Below are experts of layer 8 (counted from 0) of a mixture-of-experts language model. Rows are named router (the router's row for the expert) and show model dimensions 320-383. Each number is 128 + 24 x the weight over its row's rms, rounded and kept within 0 to 255.
After each expert's rows: "comes before" lists some tokens at least twice as common just after its tokens as in all text; "gets" lists some tokens that make up at least twice as much of what it gets as of all text. This comes from a sample of Wikipedia text that the model never trained on. Tokens count by the router's weight.

# expert 78
router [115 136 140 129 136 135 109 124 106 148 134 163 104 108 121 101  87 137 124 141 162  70 122 152 138 125 175 111 154 139 122 120 124 130 126 123 132 139 124 135 185 131 122 147 102 137 114 140 158 106 124  99 165 127 119 127 125 127 139 126 154 153 116 151]
comes before: " |", "\n", " ", " \"", " The", "\""
gets: ".", " |", " ", ")", "\"", ":"

# expert 76
router [153 157  84 102 160 136  96 128 154 125 138 110 125 167 149 129 111 127 114 103 122 185 156 140 122 125 124 116  94 110 125 113 149 140 133 122 176 143  97 135 136 118 136 172 119 114 129 146 121 180 137 128 122 100  74 133  96 131 105 131 146 120 122 129]
comes before: "\n", "|", " |", "-", "===", "|---|---|"
gets: "\n", " ", "==", " 1", " ==", " \""

# expert 40
router [122 132 137 151 116 131  83 128 137 150 134 140  75 160 119 148  77 111  90 128 159 154 151 119  90 127  89 138 179 158 123 129 168 186 130 122 107 111 111 132 120  84 123 124 126 126 149 120  90 148 126 167  96 141 125 138 106 111 120 113 148 102 127 133]
comes before: "|", "The", "-", "===", " a", "In"
gets: "\n", "The", " is", " was", " (", "On"

# expert 14
router [163  73 110 121 131 127 131 135 141 145 135 162 141 111 129 136 190 154 119 187 121  90 153 126 126 126 141 148 147 139 118 116  53 129  95 126 114 167 127 111 159  95 148 151 120 159 142 127  74 127 131 157 121 135 121 130 112 121 113 147 116 139 130 118]
comes before: " |", "-", "\n", ";", ":", ")"
gets: "\n", "|", " ", " Born", " /", " —"

# expert 36
router [143  85 138 109  91 122 124 135 105 117 131 132 159 120 143 133 155 144 121 190 175  82 152 125 116 130 127 117 165 145 121 122 105 106 163 123 116  93 122 135 100 128 145 137 145 150 122  88  91 120 129 140 115 150 171 132 117 155 127 131 151 132 125 133]
comes before: "\n", "|", "-", "The", "===", "In"
gets: "\n", "==", " ", ")", " ==", "==="

# expert 18
router [107 134 150 104 163  77 163 136 125 151 134 143  89 151 127 130 105  88 147 119 168  81 127 119 123 127 157  94 137 138 123 103 109 129 106 118 131 158 131 145 126 187 133 119 103  98 138 104 132 117 132 133 116 128 129 127 138 105 182 104  98  95 127 139]
comes before: "\n", "|", " by", ")", "---|---|---|---|", " -"
gets: " |", " ", "|", "---|---|---|---|", " 4", "=="

# expert 50
router [147 119 110 137 169 149  94 133 167 145 133 129 172 105 147 129 132 133 148 105  70 150  93 130  89 126 107  99 131 104 124  91 127 125 114 125 134 193 139 127 188  85 106 148 150 148 110 119 189 140 138  85 120 126 134 121 145 135 126 165  90 120 122 121]
comes before: ",", " and", " to", " was", " is", " a"
gets: ",", " by", " was", "s", " with", " is"

# expert 24
router [152 155  90 135 135  78 119 137 188 144 134 118 122 162 128 124 154 108 140 110 120 148 131 122 109 123 104 173  93 110 124 145 100 144 177 127 133 103 104 126  85 164 142 103 105 122 128 108  80 107 131 173 135 133 132 140 120 106 121 152 145 102 121 133]
comes before: "=", "-", " of", "|", "==", "·"
gets: "\n", " ", "-", "==", " not", " ("

# expert 42
router [157  69 127  90 110 129 112 138  83 131 133  90  83 107 133 119 208 128 124 133 141 102 100 134 130 124  86 169 141  91 118 134 113 122 100 125 116 125 124 149 177 110 133 136 118 133 133 166 135 123 130  66 174 128 115 124 165 127 136 159 130 136 126 123]
comes before: ":", "\n", " /", " He", " In", " The"
gets: ".", "|", "-", " Year", " Genus", " In"

# expert 66
router [138 105 142 151 179 102 157 135 132 136 133 142  98 116 139 115 198 132 137 130 124 142 136 137 160 122 107 145 179 131 119 121 149 100  78 122 139 153 137 141 163 132 140 129 102 170 135  89 114 117 128 122 124 119  63 132 122 156 114 135  89 155 126 143]
comes before: "\n", " The", " It", " In", " This", "The"
gets: ".", ",", "\n", " and", "-", " in"

# expert 2
router [135 144 144 103 119 165 149 131 145 126 132 142 101  95 126 123 151 139 137 167 212  82 124 151 140 120  78 152 197 124 127 127  82 105 144 126 127 128 136 130  96 125 129 124 128  68 136 116 123 126 130 156 186 145  94 133 165 158 137 143 112 119 126 143]
comes before: " as", " |", ")", "),", ").", " -"
gets: " known", "s", " it", " that", "z", "е"

# expert 5
router [162 171 112 118 105 129  90 135 109 120 131 120 142 117 159 141 100 120  73 147 145 148 162 120 134 124  70 118 148 152 119 111 123 129  95 122 154 115 131 142 200 147 132 125  97 145 116 130  98 133 138  97 129 100 123 129 225  95 141 170 155 145 119 133]
comes before: "|", " by", "·", "-", " to", "\""
gets: "\n", " D", " L", " order", " de", "de"

# expert 73
router [150 113 126 125  93  80 158 131 178 122 134  59 116 124  82 127 118  99 108 173  81 117 151 128 118 126 137 102 107 129 124 132 118 146 127 126 141 128 130 116 145 154 123 141 158  68 110 132 211 124 129 134  91 129 201 125  86 125 148 134 148 146 132 134]
comes before: "|", "-", " |", "==", "===", " is"
gets: "\n", " It", " to", " not", " would", " he"

# expert 17
router [151 138 133 166 156 117 133 129 140 138 132 141 123  87 117 121 137 138 136 122 152  86 115 128  95 121 113 147  81 126 127  76  54  99 134 130 135 154 126 142 132 116 108 121 127 126 137 130  96 141 128 129 121 133  98 128 143 148 155 121 118 133 126 196]
comes before: " the", " a", " his", " be", " their", " its"
gets: " to", " in", " of", " and", " from", " for"

# expert 32
router [124  96 139 120  88 130 143 133 115 118 133  96 154 129  97 127 136 143 138 124 108 167 130 128 144 128 103 130 163 135 122 115 122 121 141 129 121 125 137 136  92 106 131 101 125 163 110  78 138 108 133 129 144 135 118 134  79 127 118 136 114  86 122 141]
comes before: " |", ";", "|", " (0)", ")", " place"
gets: "th", "'", " ", " /", ")", "st"

# expert 70
router [ 39 109 117 103  95 135 136 132 116  98 132 131 132 121 131 123 146 133 157 100 129 149  85 113 111 124  80 184  97 139 124  99 157 129 157 124 143 126 139 141  92 176 125 118 135 152 121 136 139 119 130 159 137 143 118 125 154  93 136 120 151 140 131 121]
comes before: "\n", "-", " The", ")", "}", "]"
gets: "\n", ".", " would", ".\"", " than", "\"."

# expert 8
router [130 169 131 103 137 157  11 131  99 116 130 132 167 147 144 125 115 113  96  92 204 102 141 126 137 123 161 148 147 144 116 116 135 133 167 123 115 110 115 131 146 124 141 129 115 178 126 148 103 113 133 133 188 136  96 126 115 160  95  88 181 118 132 134]
comes before: " the", "-", ":", " a", " 7", " 1"
gets: ":", " from", "|", " to", " Team", " From"